python train.py --d_shared_expert=0 --moe_layers=[0, 1, 2, 3, 4, 5, 6, 7, 8] --router_logit_norm=2.0 --init_std_router=0.0397 --lr_router=0.00105 --norm="rmsnorm" --norm_eps=1e-05 --optimizer="muon_variant" --learning_rate=0.00239 --dataset="wikipedia_en"
Below are experts of layer 5 (counted from 0) of a mixture-of-experts language model. Rows are named up (a neuron's input weights, with its number), down (a neuron's output weights, with its number) and show model dimensions 0-127. Each number is 500 + 25 x the weight over its row's rms, rounded and kept within 0 to 999. Numbers have three digits each.
Before each expert's rows: "comes before" lists some tokens at least twice as common just after its tokens as in all text. This comes from a sample of Wikipedia text that the model never trained on. Tokens count by the router's weight.

# expert 1
comes before: ",", ".", " |", " of", " and", " in"
up0:506526497490502497467491457452482483472472548483510512481506512527515485493522527481446492488509513476501516510504496466502522536456555513503488487500508466513501503536517479549474509485486511493557525530548505489513499477503493484520564491493450501529490546479494487459492481512479476574507482511476500497475479522506491524484477513531531517521509475491462473453464545513486531483508
down0:554452485503483498517507514542521548508494478545511530494469499514532478517497529518503515516529503495529503484526529537546542530471463515495499550501510508503468466528493521468510496471515469504506502499493434513487512502480512526515479500524533478498492516481498521469462513495496500471507482522523488516466482520479545496492481501490495526454490502540465489514528507462525488536539
up1:507509485515556478491523500443523538510462518506525520475485552501502507501483515508513508451503542495466513479466481494537508517512499496499497560524475525508521467545494476485520524505562528526476535508528480493498473441491512464539471506530494503489484460490523540499525495474517475516506507494479487486527480530480477466478427491495503510518521486525529493514515511467495514490500
down1:509503532543501522500510527460515484454513499468459532475498481501500510479493466501526486520467465503518499505518464488475495505505522482528526507505521515479454519480518472494484460494500491482513528520483500500470446559528527487479528427566549487479467498508503484498454500475496500453494490479521506520500460494488551504494492462541551488489479501465480467490504473498504471527500
up2:521489501489488491498473516526532578455486493532474524532537561491556464495484520443515482506485496481499497509504485509513491496508551468530497463501481473481522465510517490468510475438477515482528510447527512461488483484478482501421498511494519474483497508472520519569520482483505518530507519460522496499481514568508538479511490526516500491455455487511475494485503505457520504526488
down2:518491508487532473491490507499499417491497499482551523493446467517530509475495485538551548507533530491515474489490519539511509520500525499468507506502518502511478451456466505481523508522527493505459504497493470461507478496482473494496516514518470487511494457522533493473491519493499531475539495514531524493516534466506502520532488531481477492480481544520495495428518491528515516473527
up3:505483524515473506469468498474460536509498480487470452490505482462511520519509455544514505477502544500486537517530468531509529520450475511499514510510508481459475499497526505498470503454515467479482472515505537477499474524463549470459495516490506496514508514502460482477484495489518508484505533504483443471507509564490466461504508492482500502564490497523515505473477506548473490479520
down3:525494500461533505494483467541470450477508478537507496498507483491473515520496475500459495528531465498474525518475513498498495519511479437471489562442488489485530482475518496479506513498507479464492498487527529503492496531439493521504486509510498523468524532492519514496482500462487468551492494500510541541547484501510511524483488508474552506504491478508511494494475490503508494489517
up4:473490518508502468532487471551504495526514487520517484445472484530511519511479491485483481490474497533506501497537536485443497468527506469525501472485493507480535457477513511532532473494457519488472524473452511545491511516469442448486490511476535508505498519529513493491496548479497495509496521551468509515473494490550517505505512509509484530471487469492500508489455468553467449504540
down4:538519476533483486507520490501510523492492503476517459467494487469491506503473488474492506504478508503475485470502526494461500507532493482514495482478483504492463515512470498486524470556491466521516511449477478513524472583449537476549516513455533517551505513531504524495481550522496534527534497478524465482523521531468509473495483538520509513486501506508460513450465493470503544521484
up5:516499490475485534471548507491515496470515534495434472483488477494495472497469488466481535537471527499450510476530498499521437497510512517498457557497482514567462512522494484507469521500424513519550474467469554509497522556505487487518495534541455512518495479489505505518507461465526484489499510568475518489479492508481512486475482529518518510498543459463494507482450472496470511509531
down5:516445460487498546461493495493479480500480534499472489502478514501517461496499512486484518487540513502516532500546528498473485513506495518499460464489554502509498536464522481483489519447484511516495508475522479505494494516470505523524506498511511447516516547487529506513499489460510493493522496533513457489492485495512499507525495501473496519517533493464558539473522509476443518504523
up6:475516466470496518529486510492495510490490492479489566503499470513508496478508459507486502504512524523534496461532491527505487464494485517460458496518513491519516523505487525528485456500515535518492473530505503453485484460512474546536506494457504485487494489468543512536504488529513426529479496523524484500528524552488519484469508481468505435540511501520531504497496520467478470548522
down6:511463499500528503502470499476547500513462477533485467508487512528473512509491487474508533485492465539504486499487518533494514539497482531551504484514465501511460477453469502504560517514494506457546498547541528480510506514505472494528539513499474486513491516499514514474516465497510464506546495491569486504499515504494481475499501540512490475473503470474500474476492475526547460492508
up7:548477513497463525491502530473563494521485492503479512454492449499502429535490481501542494495502489513485549464454472464494520537505522505517528490498466490464516487505496497486494523528477455491522504510509499509448502533533527527499510502488503518473506452513481518513466521499532460496471519486476487503544526483488517489470486535502484479502531511507519517499509482513487497456532
down7:478524525515457465528453515464496516514469505543471489469508509484511505499470514490538496478488519475517519479475504546454540511482510479492466478499493517485513492495539484496472517488472483538500519519520479500504519504479538538469516462515502485484494497530454476501542505461493527536493497503533496539482488476604462491453489519557482491546490515494459520488477487482496473508516
up8:530528509480510508497481481502561502539483479514476493447526479518516518512460523489457524447456521503500498481546445523508530508523490506499500514515450514501483474482497491514518507495479457479457464522515498547513554480509503465499522474503497488525503511495470499547486504504496495516509485514525491542504481484501514498479525499516496502460528523537479460463503520536489502510500
down8:521462469477470480504495487419511507478548514502502492514518521494481473470485475534482489507510492496522499469486484510506470463467507488518490481505514494503504502538500521457483560480457503514500487481528498501474526530505514513544481492508498526474504486536497512495548499499497520468485540531514493454541476501525539500494469481498495513568525498474527452546525472495512491546492
up9:488506497529429461532497503486490529510515457519493539502522536489517508443480463500516517539492515451498547519489516506518530459488517441504502485525521481476466490511459538499516487494476491505525490495512513493503493480474497509530524477525498498526478518542486550469463475501516540520516467520486532535496528518461483532498509521502506506471472464489502510502534451485503472518492
down9:540439518502538470481490491519521507505487532511451485514523540505519546528490463503490526502449488465501494483479511528489438492524469477485497499495502518489503483484469505504506499484544485496486519471488480493472480471515464503506481476447448508476527480530496498556494540472469465509516502518489545455491529552496476493462505523495500497501509498490536470503487486542474563490485
up10:485481478494528485495528504485505483481516531547516502528504446500534521493503489498537505482526463519523475464465514515547542509476511464512492483519503499450463499516506508507520482505539456574510514488512485504507469519519514527492512525449525499512461507551492513505546482489449491514502499490488476453478502484536520447539513531478496506511474482498482464460520463517430523507500
down10:516543524533497516472513506482510464485486518524515519488471503539493516470498492523468483482476548524541561530542499480504480487492443457502500479473489451511492461505479491481479450486518498476484527479478523471495502499478480469483495433493505468508528502486476524490439519472517494504470519480494468528513487509531514523493511509522506455516497496516530511493498485482492483497487
up11:496475471481501531521506531485513503484484514483523523525472533465488521512486519500548479545477479554524518548483473474511518525516471494530509492489487503460505529466535497541469535538503492498510518479444510512518461474476460494475484455465506514509508504520495546489510485493536480517507498513483514528474480508537501512498530531483461446501551481496461479499504481542506510545497
down11:483526475448532498502481487528506507459520493479479471528507507502493468527513471490480533522505512511517498485540491473466507466502516487498484517503480499477475503513492512469515538564487521521480467503465500499495493505521504512476500514456458486549489482517502499525470542521493546505518479525490546454490505474489472505516499464473509492503464470533576528531471491529542526498526

# expert 3
comes before: " ", "1", "2", "3", "4", "6"
up0:483503523509519471518523478465498475487493510476464499488506453499506531517468479485478532509504495520514569542521479529499448477541485526500473506507477470494500498483521487533494530509470460486508521541504519501473499537432494513499518475475504489503478527524492504479472495496484489485434475456505483446518511521531457509501475500518502465515512511524508502513503494508536481502519
down0:531451470498464496513490511508481510536552458545535503525525497547492506488532532536475487504476495481508468497508512464505490494477515502532466515521487519552501538513478519463502471482469509470475521470489468499485483466486499467463509510519517511481483508539480510504522507517462475473478528495488482463556506472499507471469489487500514532498464488455524511495484509456460499489512
up1:494511494506488533509523485490497465489472484498502522504543525525502525522493464476493493481448490538443521528511522546460510510474532513472518519490563483534468536504489479509515529539505541489532479484520524469502499537542543512499525505486524499470498477508469527487484488486471469493485523499501546508426501473478450495468508498511519486502447486536496481457512470486497507449522
down1:474506486541532538485537537474501508490460493492476502448480471552521522467464510493483483456509514450539486508514495526460487515507519476505421483512487501502530499542495498513526514477516485514483497499512505519434489500493497511524531504494496485472518518525516492472464462518517536520493487539491507502489527490505488474501519554554555482526514494540531490502509473482484506516469
up2:533488515530499531505553495491510534519498524516546467562491518498502503492488480550530485501505465519481488464515505504532476506495452479502491514549465494478542521513531529488514460543475515467528498485531546528468459534505488489468505453500513496482527486507513509478531477496520505462517524508518509482501472507460483493559527486451514505514491490520535497504531486503509488457491
down2:458472504497537509490512458473504502491481520506513535479507527508540479512460439479521530534488519496496510459486513474535483473479466509504525518483522508497495488492463526498503502510550483484537480543457531506513493464528504488505487479493540506526510488512489461536465504479510505529484494463480442526534503532510489503507508539461529497532454514504491501547519512526495511542463
up3:480493467505497487528513513513545495493531496487528497519467530536495501474500505500478529512509475530510522487523504475491486504519522501515495532533498490497487510521485491550521520526490539512473540450446509561524496509472520505524467481510492517498438485545477487537542522487577498537532506528532521497515541495510488452527521482480493493505482472508473495486499525466489492463500
down3:487507480486506483475531496509503512496455462517460489465508522546515506474499494476492496544469468481475455467508462502536513527515495540497484528511506510472474472473528517483487544489536488483528533492497496506505541544478501471464485531517469489511528526512511457493508526455447477469457548503485481488463479541519500480527503490542476512493526478481513457521521490483497472501503
up4:502516485511469503458507488523515517497449529492513488484482518516531510471505519514509448498533550487536483519496488516481502524499525520480461481511491526489488505512498489487514516525507483487494509462443509459490498479502491506568541506488525487465465525523510504524490498476529502490515498523526498510470514520489478479527520495433508488501494475486500494501514445491519518453515
down4:493530517507530540499413505479464512552489526488522479517522464543510502472487494497504511478491515494514478485534451526520530535515474468503527473545502469517512476506535500518482528560493476510447470481486484504474505527485526531478480468510533463493497516487520485515490506487429508456470517499498524528478487481537546484537498553526523508548519527466502472476494521521531517525450
up5:505519465508474532512541506521526507478471500512476493534492461501469546487507499465520470520490501503426457510501504472506483525549512499531513499532518479511508488484544485470516520492550511497501482518456491489503498536515452535492488506510549510521461497505521507446492479465478476534462503512508526501487474496549482492489498449534472519486528457503495489496468474503534507521442
down5:483509472492471499498479523510498503501487447475545511472547556487498496523562522557509505489517487498503463538512514501471492465482529513526513457485506477478489494481500490487501502537493539501510443507515456450527494494534540496534536516448497502510537516510505501457455492470507520514490488472493510518519472498466479458455504492486522548519544497522505470531500551502500513496492
up6:506489493471500485538480564518495509488530475494470493478490480487476489486520513515485484526509494518442493517478452544494499502500461513517474537516490512488521479500498521480468521528509471518499477452468514488528490485436533519489516477564518513499504509519456516503500538551487474494510525530458536458480454521524537464532464501480469502522476469480499475503505521497504516519523
down6:551518507478465495489540518497528499535492477480488549518492491491520512471498485486537467539447483521506484487485486504516503461543499451491512470499572471505518538487498515502521494472516476486468526459496533523466516469493516510469493544471472496512478521491483503485487505483515554537516465492502494500541498529524461521487520493515475452499480506524545512509503503483493473495476
up7:501527506491555491503503494482500511528499478491510494485537545482511510494466520468479490500470535520526485550501470486515519487522469530520517507475491492476458441514452532550538490502463490448523484488465465470486467525492473482491523517448496474504488480504505539455545545483502521516535548484506458492510511493489534487500453512471551469476469494496475470481509498487498503483522
down7:492459483524480510504527499503536443501477516511535507500523476480533524520517506501504546506523522474527474471533517501544500516464544514483492485517531502488517462490524474518459551510510536502484493534501495494525471469468496565512516463471498508514527505489505540472470475494529533479468520488475523511538529510473443556494490482548507493491540478473514513517487499493550514492523
up8:535504455499513523462511484478494524498486512475546463499498493500506485486503508504522522502501483497538506530503520531502490531505441539535489486506507525507488516475482529495505506475515516497535534474476502514498487486516540436502507507492467487552517499482473467491512494487503502506503486497479516476504476512502503505531444500468482521464527455497433495509501460468504512523511
down8:526514468590503512458497490501522464542489456518487505489490496524477479510475490432503530519483486509514507524492503523486473471519494500478449489487501521509537506458483527511488490476491489522499480517524453505479466519506474507527494515506509538533485505473418544490546497474483459526521550499498524526487507535489546456489497547481496482510521510506503515482457517535523442500526
up9:456502501497488463503466523487494501459464500509540448544483504537493496477540501533521554537467499541518479489449528470481501508484501466473523480485513525504496490496472485466507531524464531503454507480513508500513495447468472530467473472500511495501516494465517491547466492521475506514468495490535538512471550511521522496497478518526519483517493460552496512503496498539520529467465
down9:485517469500491499506528531451498500508482496496459528493508499527484471477543483485467479482497542470519458533483535526506517554499471489538502534527488494477511463513486501511488438494516470552457468499491475506538488527508467488460515534519478512544478533462498514493486501485492513487512455509502484499436516503478499501503485472526503536522488499473495505479494510504510501520520
up10:459499531510494496532518523473493509495501477492493503482493522518565510481493517506562451519567521435509484456497518542507487506545465443495474493473498472495498524511479468533475478476470464552499513481519509525524475502487508518487513474481499490515506504503501504465469454520510520470485462506469509501504498519514507542490549501517494471508487505554477502514506524496526481530512
down10:436507481480452514517518503485479529492492436546519525507513495505478484519450489491508453480507456517514473499538517515481540487537525524498544497488474545473525484478488503513517479459548517472523496508491473527483544494482504542460518500483520475482490467500483506539496497468532523499507515491467512391517517539489513491508475498469538509496489498485491531535485534479469511497482
up11:531506487480506504484515511475492458502496535463544494482473488508509526537458506470484502500519499479514458543532479491553509521511498467483468529452528542537442498483531555467494499527489508516497512511494499523495495526505520502536505483515447530560467510479499512500554508477496533499500542486512514503525493461505515502476524517478485524487483518486502539446482508546545475481496
down11:469508512539473501505513523514475534503496505523485476525518505528483463517491434481465485507490474483511466510503515495509462476524477537473507519522538467543462520474538474496540537533498487503473489516507549492489532514536519485526481529510506463500529528473493524472485504477491476512445499484530508478507549493551496551496514506526520532464475510504477466510491470477509466503502

# expert 5
comes before: " the", ":", "0", " of", " a", "–"
up0:507562520454493480491507484527481482490518515493511544508505452487496485496516487504498493498493501508479516507558498527497523481498483518538496502534570480496549526487488510504519511535489532503482487487498479480464531483461446534510492540521466498508519539508516525527485552534488492480556494499486535530500553455488485464489471493507487516509536538490524527531503491457510493525471
down0:497496518495461474465510457532521536523573447481486501518538535485487521505517508484473522502520492509503484505495455488525496508512538529487477484471507541542474517514511537524482513482466463488475531509510502480466507497495432528526524467490490498510465484520565477507460472506463507514506505497525505494500486444540487520520522513517485492508472542482473502510478482504448533485461
up1:505508495540453491489493516524449528468491560502530489489481513499505519484515563507531505519450566469528505476510474472538494512481493461509526514496493506458491507535490528517500498513472510517511474525532496489476480476469498515523498479474502500449478510495540524488490531489530509532478510540468525495523458543504525441501496478526490460502525519487500485508497506527462517514504
down1:523524480478488485492503524507520499515499465512496481465459509476504454486485458503494504520521519538516504550520530465491520511516535477499458504500520489498556494460532491517463526491517485512489531525472471494498506471530501488438458528517499453503543501455485517483501489521536489476525489490468494462517469535531456502454501510500511465490529515533517433514545507483519462489490
up2:477503506500496468511506521512509507528526454531507475481512494486483551503471509534508523515536494510498522486511482500502490495487557495446479514512512491461514474503476465483527503516501460475501489478537513505530510511483526509515492479492499462538493516516485539508472549517541487512491502527519530484452472480506448530487511492458486491523512488517538509534508551492469481508539
down2:434522526507496526478556487501506504506488512529510497502507516505511477559477500465499512509524523527464472489536528481506514471505491508523465534482492500537458516464494508484510451492514519467488499475489495480464460498511490475447505501484488516479522518504471496520459495512514502496525448523534486478445551499515535506517490529489467498539529492462478501488471471466487499496480
up3:517485496545511522488482488501479507503507499482484498495503522520522494485466480464493526491559544482469524476511528479491493548508505472483467492521491526502567501476511493475503510494528483480488495522492510444497498513525541554509475512540500478449534473462491492490456470528506500487475458475474440474516524491492509470538518500501479501538468521478477541514470504506547479495526
down3:487525513549473524498517509478503487471458491486492507481532508449513564508502505511473505520534475459496537479492507463495513505483464515512531489538477468463492529494544512478507472474505469510515477543474488515501514520532511513469514516500558520483471499475515551511486510505511486487502487505532494503502499499496516525468485442481478474458484518504494513497491501458501519520452
up4:489533500544509496463497485470510502482551525519476463505527516521506452454492515517480462488474507487465503498472504489521508491546508529468498537541452542539515517478505504502517511485502541532513498468541476487481515493510487493507506467499468540482526475467452481526484489507490488498493493465521483506537498501441495519476500513530475503479522476504474483515541515503541540516502
down4:527501537453466529475505494520513512478526479521491517470535508514450525502453493479420492528496528537476464496500475520491503471479483515500504458484507485520481523499493489517470532506519556484493507504510484500493505532511482509494464494475521518458518532511490535491515502537510533491546482524521498496496520466500458499430504502460542484456528453528510464501516475488504501533508
up5:476536470497506521440532483484491503500539496523498472541510487510504488473516533496480507495479502486502512478499520463546516496432521495512485468491480522510490482520504494506532539527477445514493538487478475514529463528500510486530505509504530523525474482527489531512522511475493540485529510507516481483505488486511505539574505549497505503460447494518500508534465462534481493527485
down5:532475527513490465532478522506517497523445500528500491513480540493472478509491469465476493488482503510505510508498499534500479502531485479527471517441482462536465488536436494479500510476500475495501519472512517529525567488508483512469478508532470500503464511476500513505509509522547526469476514510489494459478487511479491494532494484539526507460486533451499482475488457527529493485468
up6:462526474496502479460469482490491498517523491496474491545474516500459531514448496486488515486477488511459504574480475466521502507502500520485536468494503490471500494502501482505519515504510508506461475485507474461478503494533462496463493524533546470508492521479520549502512498478534517492527536477527538506503522499510536503483487468517470470510513486475526525504518509479487510512513
down6:498479508512492487513481477487475486480521504526470497511506509483477507452518528529511492499443517499499483502482509473476561516479535478510515528464519489503521516504508501496482467523527511472522484508503518458536508507510470541525483539505516475476453518496483523532521493534471512514512506485500457489511432558527451480506489469496544478497517496515512487479517510463537493464518
up7:478542509502496528462514501486481531472454523517513497530511473509499533520516505495466516502563504454543477502518514483459504486520504506519489505454483494496476485526510477529515506490521493501516527508476446494482503470538481489470495543534570507480488481457477472449470508516520457483517483512513505530482502504512494534491504478546432457494505506505518494486530506522490543463441
down7:477519522523483504443468462469580501466508485471496499552472507451552503502539464526505518526483513495516522484489492508538477475498527527491485535571508498505500497467461480527519520446490475508480534549525526471497508486518538484532489510499503490517464495503439492467534504541495494492530535506475498493503463506468481505518497520497468494493527496510490492474515540501456500536544
up8:469490495503511486522524464492525455483489507486495522520521492479509483494505518497485510483489479506488515491482474503547540528554501453468523492449532515470451515438479535526528513487475507463492515476510513493485504524504528502556539513500519523542492474529496506505546482493487518535488470478515503484490524537525456487490463512529459526512490512485473508465496548487517490541502
down8:472522465525476532490499518490520492529499506449496492487527526521521506511437507564544454510508544471499491505495518485478463510513462462541502496498490503517518458508523466505511517520508542469490515521491504475511496474515507455509439487564552523509489542499507495500488519510469497512464509504549481501566498501497476504486514465529481477509546521496496513557520533497528488454511
up9:541451483452504508520526490543530504510470503496491465524517558538492493500510495455516468485524476518514492482479538511512509489534449504530495475504532515444495515488505548480486480527454478498473468507476484499485499511486473489521488524494535523546484502467516471487466552489499506520488509481474481480500493482501485516499514479475477535481514483511481432493485522498472517489469
down9:533516490527526498520453514541470494511519485489475495523460445496527496516538472488499451523467529450499511517514471491455493519504451502451531492483467510513498468492487506495506531512515511517514472490479493484494476506531524456487532451461523495555526476473527452521466512546512530497538489500472478525493516487465506449484500509565472538494483443501478458504499519479500497499473
up10:494478464473524507506528500437535477474513478525535493537550510493469515514490520461471504532538517491475579513524533487472511467542487494506492473520494496518515490498524497513478503501508568511497490492522472525506514452522470546544509492498502488530471482497544526508486496460484499467474517521497471509514523462474489530510511522485537510485478503485534458554501479531464519498505
down10:483485502472508521523497507505516550480475494476468517485480531456522486501503542442535483472490453497491468541470491495529472518418512514495535550502550498511472549496527496528509503513506498538502495493493458513474492473513493505477507518501471516493468449491509515471512498535495488470520518504465493457511553480498497513495480492513486513511499496476489485508539545469442516532518
up11:536483532486484523483514498526530501500506528504456468515520491503521483477501468483521513511493519484508549507525483522478478521528510440486485486534515485491493487500467485541472526514525484511508509521474542481508515523483513530468486491448483504513520464520461555502525525462489496507485483546506457502522509471468467491492518497487477518489492495469485508478513550445495462494476
down11:515481540497531548465488499504480549504494476478493528491509507504511527482471533472471517530540547509509496514502485457517505500534528480516508480486485522504474469436461535485488468499503544479498495526503541463503539471484487536508522483502461465476527506497472560526517505464497480548522519505498495488525479455508488508504459506527489461507504529506507522507440514491528469472481

# expert 4
comes before: "\n", "-", "|", " The", "==", "The"
up0:499507532516495522528472519503527503515476479496492493491497510441479486498532544506481492489517504514481518465498490474503530509481493550530531480527481505502497507502482520432495517497533488531506503519537467511477476498474494490502530537535518498513492499499513509494507551496486491475490474488474560480466503454494513463508533523500477511467471480533466521470485478520479500507548
down0:516503506488499462445507510516552482472496483446515504481458485472489498526515468491473500478530495481527532465447461506487502497507489525476515504489428468514518473469521492520521498508497497466520499522539515540518497512449518451514506473485514526519504523510468539525473501506539506504497519495481524516481490535501490492523500548511520481495503528428508483508523513526497489494448
up1:489497534498523483520487444512499500511539460493514503458582506503507494518489529506502498519506511521473498515492491465485462496482534466490464528522463512512505451523513487482494517479502506465530480499498453473522496486494519483483533474470529460476484514510485527500494491488491516508482472485485520492510516529481512502486505530474428486534495448468475498488510476487562479460510
down1:481477521506504513488506432515501494505534522551449468478522444504538517536470501444487516552484511520559449470500458461475483470506484543519520470464519501511495436528488537427495532523494499475509486470471490513512479474515480513489518545501513513504464490469483484517492488494504488492467502488528554507545515510482451481491515486479486542495458498537530481489508505505498520522468
up2:475514478481526487500469461515464485483472523462508476511470497537507466497515506512461504520469504543484463493458478474471483532566520548524506484487460481476500520518548476486480539474479520534489496476526545498439497538479483502512488494533499471514513504535486512494495473483512545525549484509466546532471513508487532523525517528528537525527505526468493503545533460530519522545507
down2:498536475489533513506523554509520487479506499495489520523506542508500428497469506515480520502490534490481515489463506479539504488495515471424498491505499470531505477515540470513507496524526472512461487469482466512516543516473497500521497515502503456532476472486507477471508475521486447477483502496528539498519491504512512510475489524487555539475526507521495517496474536536532460479515
up3:531495488470524510504490450524448500494547509532524503478468487480487495561494531470471538465459526507539485476479497475482544496494509503481510498493499499481476514497475497509481521499498468503502499497448470476466495478510460471488532534498475513473504508558531495454494441502513497463500489501517491530492501492505516479491502495513497499495528498515497491495546497464522465486483
down3:486470526492554470484507507498530515537495510466490506522518522521493475509472472518482495507495478460488534492534519515498441538482541512524476493524520484488556539492558538448479483514508487509551545520515508539528506557508499516510519490477474517536491525487510508514522527454544485518524538553476485524497527499500506516503501481511503549449490473463523524475518505522492513486518
up4:558494466535509491519501459504508482492460529505538516514512506550480476514497492511458531509499527546449507515492503521498526494474480476523462461469531508508497486469513536474516522522477500494477485465508523515525483506495520477461509511484521522492482501474498485484515520474479489478510462496481520520475538489507526481394505499498486511530503493488508507460526559495479454519542
down4:481419501525506509501484528567467542516535543501465491486503500489478508561533468502470457492488491505514467525508514543486495476512433534535505538487515533512463513520464472525513499469529515475499481544529493449482479535482492487500489498460508512513472509527482457476452499494488486470524502484519482515506477489512545498459497488498499487521504464460492487495497525505514465550483
up5:510509460467492503473482493516516512473522552479495500533470531514496490475534533524511502557558544492540524499513478469513486494494525490486521483479484505511514476452479469508485489481510507497466467470506511484519522514496512478490539490518548506495487511495505513504505535496472487511502477473540438546524493471463481518534533530479502524464468496435479462527464496525464484473486
down5:502518508475483545551453518492479504508489465507565450455491522476488464523489507455479468517516477529467494513512514481510523500455505475503511565517461506484534493526466546478466496480502500505486468551531473511557496507466479475512524475481481467471499468517473484498487521452483493501508535535476474547527526471534493533455461487531472517506505504541463478461517530515484545512469
up6:495476520500525509475509479525513498512507465527512513491490476501558452484499527518523503474491526513505547497491501519525491485499513472459460492476492462509515523547492502511545504530537476511516483526430413502503510480502479499502439542505519503494535480524531462507470520489478507518500521475498457500480507482491480509505506498532503530497541465510484517515500573540494504533498
down6:504489504516529542518524466528492473504470476523515520502493512478510522512535457487448501500480501466482472537462534476502452493502480517494501512505542550521560473507495487483482488494498509450546490453502503523501480492494524504500530490503526516515478508498490488475541461505495460505452510533529502484509510502488537500477478494534444494475466511475538461502521445479502519528482
up7:425498473482522549507507456486544489512470473494507482481482524510485499500490494500507473491506542509495487544543530542521453489517456517504522498545532516536514483472504484534477568483527533484463477477489494493510515469492445473458498486489495551464496467501429498503497504509424498509467498496476490505488502519491470521471504519499545525480462550473476474475519519449517512528515
down7:499558510491501512501450490512475515507530521487492460536474459504528472529460516472488507434516490516531477495501540496560503519462515523510514476518505464480518517491482506492536498496481494506477525516533473491504530547475505479494493515479516448469484552467512510553484518489498497542537508479514496497528552498509555483513519492457495483520430477500523497497522483498494511502499
up8:489457510475490520489551484500498462468482542519515512497564498523517528491506506448443495508524528498460557473446523484501473465488538460536502520491489523559489488506515500489511483491498540507486493518494522483475493505474495497476506519505500516504503532530502463507503510539513504518535483479472450526454478511491476478518519470498462467458500536508542509500487536478496481495481
down8:488524494512477490533501482501490494490505540483463500510486516471506485534522536537465508469497481491509483537524509508486433493518490515488514454513436500481548474492499523469498519507522496484480477542545519494523517512530457500505558522528510497506541469539533530464497521547532449504504488466541483464521503484496502489489504505507532518524461480512483554464497518506512500487507
up9:524477489508496507464544531502495484521485495507544483528476455520492510523532523495518540524494478513520500479489482523505500534484508495502519485480437471502478478454485518501462488493498415528487522531467492498470497509512487453460553465456473464505531486526489497545475484496470514474503478470467494448468445544470518507487481539490508469503529504456522512502502503497541500532519
down9:502526434468508461515479541485476535498485492538497492506548521494487534535499522521497492522484492488503502520465504493443521509541508547484488525572466459504446492507498492508496496468484528507498509522492480496504514472455534473505488485478505485506521502510497446470508498461497489550495475530542484486550497502569516513499514514543500505508467493482478491506511454487517507467514
up10:532512488523515506487442547484491512543492491478490491468522516512470497493489488490514459507521505462491474548497507530471512405500490497480458493514494468534495456482501486511486489522532506558496520502533536496520498572489508516515480539560509491491501486501482490500477521522507465483545530461522530468514492489477441454511494528517518528507468449507497501556508518517474491559533
down10:528468532512526491518487510413514483449514517494480495481421481514497498494443511499504539505528511466455510494497501565487544479515478505545514474519486502503483499525473527495513490517551471503536486490545510503509474481509494479543479514469527527481538466475510480496470460457522497479536484489498547517481534524506496487510445489503505492467526492504504509473481498472477470493507
up11:474469495499552495554508517473516500524566505464436498498480504535463535480558543527512481510481488508479526500509544533485534543474490457488491490500523500496480476516519488504480518484468493539503518488545487488481495490522525524510484517448532504553502528494489490508472481485487498515479517476507498498484482511471504487542505528508480499510517510525459545517516526515495492529483
down11:513487503510478443529497493459526511483516489529494509512489461483507510497518455509450539467497521487538453504535482500497457487499516471504501503450461513453531456457492467509509509585510507510463478490483486516550533444499540449488496510501501551501503459491549462485505564449498528512524510560528506479481531517496514484501511513501537499506508533491507522504508486482466519490512